{"d_shared_expert": 0, "activation": "swiglu", "router_score": "softmax", "norm_eps": 1e-05, "tie_embeddings": false, "init_std_up": 0.0509, "beta2": 0.95}
Below are experts of layer 3 (counted from 0) of a mixture-of-experts language model. Rows are named gate (a neuron's input weights, with its number), up (a neuron's input weights, with its number) and show model dimensions 0-95. Each number is 200 + 30 x the weight over its row's rms, rounded and kept within 0 to 999.
Before each expert's rows: a language model's description of what the expert responds to; "gets" lists some tokens that make up at least twice as much of what it gets as of all text. This comes from a sample of Wikipedia text that the model never trained on. Tokens count by the router's weight.

# expert 55
Indian and Dutch-French names
gets: " De", " K", " du", "ay", " de", " P"
gate0,143,248,203,163,170,166,182,195,221,237,228,192,210,147,191,136,220,189,223,220,244,244,148,160,212,207,204,257,156,226,223,244,211,141,194,223,207,209,187,220,165,234,187,218,177,261,192,242,211,215,217,199,224,180,199,211,236,210,173,211,167,201,174,202,190,210,181,185,236,200,246,286,203,218,255,176,243,162,195,207,236,225,211,237,200,198,207,195,171,162,216,243,246,223,184,201
up0,205,287,218,201,192,228,188,193,216,184,234,210,198,202,139,253,282,192,254,224,168,231,196,160,216,164,210,213,176,159,190,196,221,230,160,198,216,187,193,225,197,207,229,227,210,208,259,190,147,181,207,195,184,189,156,203,184,159,205,212,147,174,243,200,187,227,180,160,150,190,183,250,194,173,213,215,195,183,233,244,170,179,170,253,197,180,196,240,141,210,251,184,207,181,154,195
gate1,191,180,234,254,196,224,229,173,199,196,202,188,208,237,189,217,228,137,205,179,272,224,196,180,191,159,175,229,185,206,170,209,207,161,177,183,203,275,217,246,199,183,265,242,209,204,168,231,227,186,184,226,199,182,192,163,243,159,220,192,261,143,173,233,219,173,195,167,187,185,216,210,199,229,260,171,188,164,154,132,185,207,184,211,129,207,148,216,203,195,187,186,209,178,222,195
up1,198,228,199,190,187,197,196,204,220,196,197,251,255,173,208,198,162,310,261,237,184,209,252,226,162,250,223,191,198,223,212,192,150,230,196,214,200,165,223,151,217,213,139,198,206,167,209,214,181,238,226,146,223,195,168,196,156,236,173,213,180,248,227,195,169,202,193,224,178,176,184,206,186,201,164,251,169,213,271,251,174,196,221,206,195,169,215,203,188,210,203,232,180,247,186,178
gate2,177,233,162,195,180,190,220,225,237,231,224,223,229,210,214,230,177,254,249,225,203,239,222,225,189,205,164,231,178,239,243,253,180,124,203,190,196,220,196,217,219,214,195,219,183,242,256,159,192,268,250,229,234,206,219,239,205,180,214,190,179,185,232,239,223,193,216,198,185,191,219,256,195,167,219,221,223,252,207,212,156,295,148,231,163,211,193,202,204,206,191,196,171,205,222,176
up2,177,189,147,215,147,183,227,206,196,264,204,281,213,224,234,256,186,204,187,231,198,222,245,282,197,213,159,180,206,228,199,185,199,169,253,182,177,164,188,226,200,158,220,259,207,212,217,243,205,225,214,187,168,206,199,179,191,149,217,189,193,204,199,211,190,191,235,236,174,231,172,184,223,234,187,188,228,229,164,193,177,211,144,203,215,182,139,244,239,256,173,172,210,237,227,189
gate3,186,247,227,185,227,171,213,194,189,179,180,225,224,188,168,226,218,197,234,264,160,205,169,196,198,244,219,180,244,125,147,201,134,254,243,172,236,220,201,216,198,178,222,183,216,175,216,184,195,207,224,197,200,156,188,165,195,194,220,190,188,230,178,182,243,211,236,203,147,193,193,208,199,225,261,222,188,206,175,193,164,166,169,200,173,259,144,228,139,222,241,207,168,143,243,202
up3,182,210,231,201,190,162,207,198,223,189,192,254,249,162,230,226,186,178,234,259,199,175,193,222,253,223,177,173,265,198,198,167,187,206,266,150,220,134,230,146,212,220,206,228,240,207,184,198,202,232,177,199,234,177,179,202,163,174,251,166,170,239,211,156,225,192,187,223,166,218,180,183,187,190,221,140,226,223,154,207,193,198,218,198,135,228,211,224,184,252,246,209,185,175,232,183
gate4,175,190,244,218,173,156,171,225,236,165,205,217,192,203,197,229,217,236,239,222,203,157,237,160,179,189,186,200,176,181,204,150,220,213,245,218,197,196,214,194,204,194,182,193,270,226,170,182,169,164,230,259,161,198,151,232,187,188,212,174,134,173,233,219,183,193,191,169,199,166,178,204,233,160,176,247,220,158,190,220,199,186,207,135,290,248,182,174,135,202,232,186,218,182,209,193
up4,208,187,214,250,200,176,170,190,217,189,204,201,215,207,205,281,178,256,236,206,207,152,213,197,175,177,202,174,159,199,194,159,193,206,237,221,179,198,242,184,221,154,175,177,254,196,158,161,249,184,227,259,158,208,200,238,213,220,222,170,166,200,215,199,223,202,186,196,166,134,194,207,218,179,187,275,153,165,198,187,182,187,197,162,294,241,176,182,183,224,192,205,212,188,254,196
gate5,226,189,207,185,197,212,154,164,168,190,232,196,218,191,218,219,188,165,241,236,177,181,206,197,202,171,192,178,153,220,168,221,204,218,203,201,183,125,187,196,173,168,178,203,217,168,207,218,194,170,182,191,200,208,210,209,186,174,232,128,179,239,199,62,184,210,220,204,166,214,175,243,188,205,209,150,208,207,228,226,200,132,210,176,200,155,214,215,201,235,278,233,175,194,211,242
up5,183,250,192,209,163,229,243,251,220,220,177,232,154,238,196,204,217,227,192,163,212,220,197,195,216,279,216,221,217,151,216,185,167,176,217,196,210,254,211,199,187,235,196,209,163,174,245,184,205,180,201,209,233,184,206,194,208,249,162,242,242,151,217,314,206,180,198,201,207,169,229,182,215,211,171,213,247,181,187,240,181,265,225,234,169,219,176,176,177,192,151,225,217,196,204,180
gate6,193,183,179,209,208,213,139,262,240,187,193,206,171,242,236,188,170,262,212,224,151,217,226,184,251,168,254,195,176,222,219,205,187,219,178,164,218,223,205,216,155,238,215,206,221,206,204,191,236,178,244,206,210,172,151,162,239,162,131,231,241,179,226,185,220,199,268,198,221,220,214,233,207,217,176,233,244,239,197,209,269,218,211,195,224,201,189,233,190,202,274,182,208,181,179,193
up6,213,272,260,211,180,209,166,224,179,175,206,210,209,146,202,237,235,171,262,223,236,182,178,129,193,167,132,187,202,178,194,202,197,219,168,163,241,185,161,182,170,203,187,239,211,188,174,236,283,191,222,172,195,198,183,197,213,194,142,187,199,199,229,205,171,234,194,239,203,182,166,199,217,205,208,253,175,198,160,167,194,129,167,179,203,228,196,224,180,190,204,249,175,220,165,182
gate7,179,194,232,151,218,240,153,245,189,242,222,254,152,188,193,166,202,162,249,179,233,240,216,181,178,211,211,190,210,175,215,195,170,215,187,164,233,211,210,206,203,210,225,230,180,222,215,175,235,164,158,160,210,152,180,194,176,161,214,155,236,200,238,242,230,265,221,220,171,210,216,197,141,221,216,233,230,221,201,266,181,256,214,203,236,221,220,186,169,224,237,215,252,230,175,159
up7,202,231,212,225,173,110,188,176,232,168,191,176,233,194,187,220,162,219,185,207,164,210,173,204,235,229,202,240,178,208,152,191,225,203,253,200,162,268,196,174,199,166,166,186,187,169,196,215,145,209,210,224,198,199,226,171,245,189,198,262,260,175,159,227,165,185,225,177,158,155,211,226,257,220,222,225,194,213,199,149,199,162,197,207,168,194,157,221,230,194,208,191,149,212,249,244
gate8,252,243,218,181,194,200,172,193,187,182,173,179,249,162,218,225,216,226,256,207,193,149,180,214,200,214,170,209,229,182,197,195,207,179,185,230,200,247,187,210,205,217,189,165,165,181,163,182,212,240,151,213,224,249,150,163,186,203,159,250,165,209,161,144,221,193,185,166,196,157,152,196,144,146,212,225,210,241,187,190,204,132,176,138,260,199,244,217,224,212,209,193,200,178,177,154
up8,188,177,191,218,214,191,212,213,213,221,219,251,191,241,211,170,196,215,165,220,208,234,232,185,172,181,213,192,207,203,208,197,215,182,206,176,212,144,195,195,163,163,209,235,238,235,220,171,219,157,284,201,202,158,212,207,201,171,201,144,226,191,217,262,168,204,232,221,209,212,217,204,261,240,202,190,208,129,188,229,161,246,206,290,119,190,185,162,151,202,181,222,186,209,200,242
gate9,200,213,151,203,212,185,236,190,241,201,198,233,172,222,194,182,175,205,306,169,163,179,209,223,203,191,220,182,192,227,242,161,172,270,162,203,192,215,233,191,303,192,206,181,260,184,223,237,194,206,197,222,190,157,219,130,210,179,245,203,247,214,174,218,180,177,208,219,184,167,187,206,162,216,172,193,263,227,175,188,181,185,221,166,209,209,224,206,234,221,207,244,224,196,195,186
up9,202,248,169,229,188,199,170,219,178,210,231,178,185,193,248,253,216,196,119,236,223,236,151,143,218,241,280,221,190,173,156,206,152,183,217,205,175,203,196,181,112,209,243,196,149,183,208,183,220,242,163,214,174,222,188,221,205,210,154,167,203,212,251,202,234,190,201,191,210,193,241,178,224,234,220,196,214,211,193,204,244,244,250,200,226,206,148,216,187,193,211,215,209,179,189,187
gate10,215,135,218,212,206,158,210,212,223,152,186,213,195,172,226,197,213,278,269,224,187,174,215,210,140,201,198,190,236,179,214,218,218,233,131,202,228,192,204,191,201,244,208,199,243,172,188,194,215,191,231,155,193,221,213,198,184,202,231,161,224,246,232,213,237,178,203,196,179,181,173,222,204,193,233,223,256,182,150,210,237,171,131,168,228,192,137,224,223,219,208,190,190,234,126,175
up10,208,213,113,212,161,146,277,200,195,205,186,229,187,222,129,251,201,218,203,191,161,166,199,186,186,244,234,206,209,200,215,183,252,159,227,232,193,229,138,232,208,193,226,179,219,225,222,179,219,178,164,234,209,180,148,157,196,235,243,193,169,162,232,140,245,219,234,204,224,182,190,185,242,186,196,172,195,242,208,194,238,189,216,194,160,172,225,225,232,213,205,193,206,188,222,229
gate11,171,225,244,153,148,210,207,182,238,199,156,187,178,171,197,186,189,158,266,178,197,189,231,211,207,225,181,210,196,183,218,176,195,246,190,204,232,210,166,190,220,187,205,232,225,181,231,171,212,157,175,149,185,188,216,140,152,224,191,165,227,179,172,146,227,152,208,241,197,207,179,204,189,195,180,226,199,194,189,201,192,169,215,203,276,194,300,259,221,251,198,223,227,199,147,179
up11,206,191,161,237,252,199,241,165,196,220,191,255,200,197,154,284,233,271,143,247,218,190,206,261,194,164,209,189,192,250,213,191,196,143,223,177,206,182,244,198,191,231,174,191,233,176,212,203,229,226,213,239,198,216,190,237,236,196,184,206,158,232,264,173,175,233,188,175,155,197,203,210,204,217,208,243,160,219,226,185,187,204,208,152,189,199,140,208,176,178,213,168,177,170,170,202
gate12,195,172,200,245,215,185,246,213,176,205,209,198,157,193,288,206,233,195,225,173,183,151,206,198,242,180,228,185,187,192,213,200,145,203,174,151,229,188,235,184,154,231,230,234,207,194,232,192,282,233,181,167,209,155,184,201,231,233,196,148,177,231,241,146,235,194,183,220,150,184,199,198,169,245,228,223,232,222,177,206,162,176,214,183,152,188,230,207,159,227,259,203,215,166,194,200
up12,220,201,151,112,213,189,148,198,205,207,155,177,219,181,168,211,158,220,168,239,197,230,222,196,187,183,189,158,208,250,148,189,216,207,200,187,190,195,154,188,211,173,205,237,219,205,203,246,195,148,179,220,190,266,251,216,185,147,188,258,199,189,163,194,167,203,177,188,191,220,199,164,165,175,173,171,218,166,175,239,217,187,173,220,203,175,143,270,228,224,214,248,177,241,173,211
gate13,160,194,257,211,174,225,201,163,224,208,221,226,247,192,223,164,224,183,218,150,180,211,205,201,236,242,218,218,195,176,196,230,177,179,227,144,179,220,184,271,179,164,183,158,163,169,212,133,171,219,250,203,249,141,174,236,204,178,202,241,258,176,187,195,248,192,174,180,212,214,185,248,217,181,256,147,155,183,201,200,210,232,212,186,194,228,218,234,166,218,209,159,166,203,192,221
up13,238,154,191,203,195,190,203,172,209,138,133,179,208,204,210,198,176,266,225,186,189,150,230,197,200,166,179,171,233,181,225,190,254,229,173,182,198,184,192,233,200,197,210,193,217,208,185,199,210,197,153,192,178,244,193,206,188,212,180,221,168,259,294,187,221,207,183,224,206,190,158,203,171,184,186,181,255,206,193,215,207,146,182,155,296,190,191,210,231,213,208,251,250,197,155,166
gate14,155,220,197,157,225,218,221,158,197,193,220,187,188,218,168,197,172,215,222,202,246,236,188,159,222,193,199,219,161,202,190,190,163,191,206,205,225,204,217,189,198,246,198,215,146,198,231,128,169,184,174,247,248,180,217,190,246,189,217,238,234,139,203,221,196,274,231,198,192,176,251,256,264,190,222,218,231,173,148,205,203,256,217,260,191,222,177,218,138,208,227,197,163,212,208,210
up14,251,218,228,222,249,167,223,211,210,181,177,206,179,177,210,180,290,186,158,186,228,175,236,219,210,187,218,193,213,237,232,172,239,253,174,222,201,193,206,211,205,165,224,150,196,250,197,223,206,245,207,175,170,209,202,185,191,231,139,192,206,233,198,216,222,150,175,195,220,221,173,186,146,216,147,169,167,226,194,245,254,170,221,181,224,196,221,246,239,161,193,248,252,200,151,221
gate15,200,203,182,238,221,160,184,251,210,192,154,181,218,234,240,152,166,192,159,240,206,200,225,177,181,249,212,205,194,204,256,176,195,199,253,230,215,171,249,237,170,165,188,216,160,183,184,202,240,146,226,247,215,187,176,147,182,248,175,186,194,144,203,286,182,163,181,176,153,235,201,194,196,213,222,197,207,207,197,199,192,192,218,208,176,179,205,256,231,241,138,243,204,220,179,192
up15,252,172,202,233,197,162,191,249,182,167,160,170,218,229,210,189,145,192,187,247,240,201,202,171,166,260,189,214,190,228,222,202,197,213,239,190,223,163,264,241,185,179,182,221,184,195,180,218,219,174,207,237,241,214,196,170,163,265,179,172,162,144,191,253,214,139,191,183,184,201,187,151,197,220,217,159,213,192,181,191,214,148,194,186,245,174,225,250,245,221,184,215,224,152,159,199
gate16,220,198,242,188,241,287,203,238,173,172,202,216,234,219,205,195,232,219,221,184,186,137,236,224,174,150,248,176,205,202,212,143,236,222,211,222,205,200,190,188,236,183,208,247,223,165,228,218,205,154,230,164,125,203,225,221,171,195,115,170,172,222,184,184,221,240,200,211,209,211,187,221,158,216,206,225,164,167,171,188,161,221,234,180,223,175,172,186,169,179,238,232,199,212,177,247
up16,199,181,202,238,190,112,168,202,220,192,139,264,196,216,180,256,211,218,209,227,169,234,189,207,223,216,157,189,211,220,218,226,170,216,183,151,159,132,191,182,184,197,225,183,258,206,179,220,162,220,153,149,226,206,190,154,184,210,218,171,208,180,228,223,169,216,192,161,223,169,237,188,207,243,200,177,233,227,220,191,186,185,186,192,191,172,269,281,243,211,203,186,189,177,173,187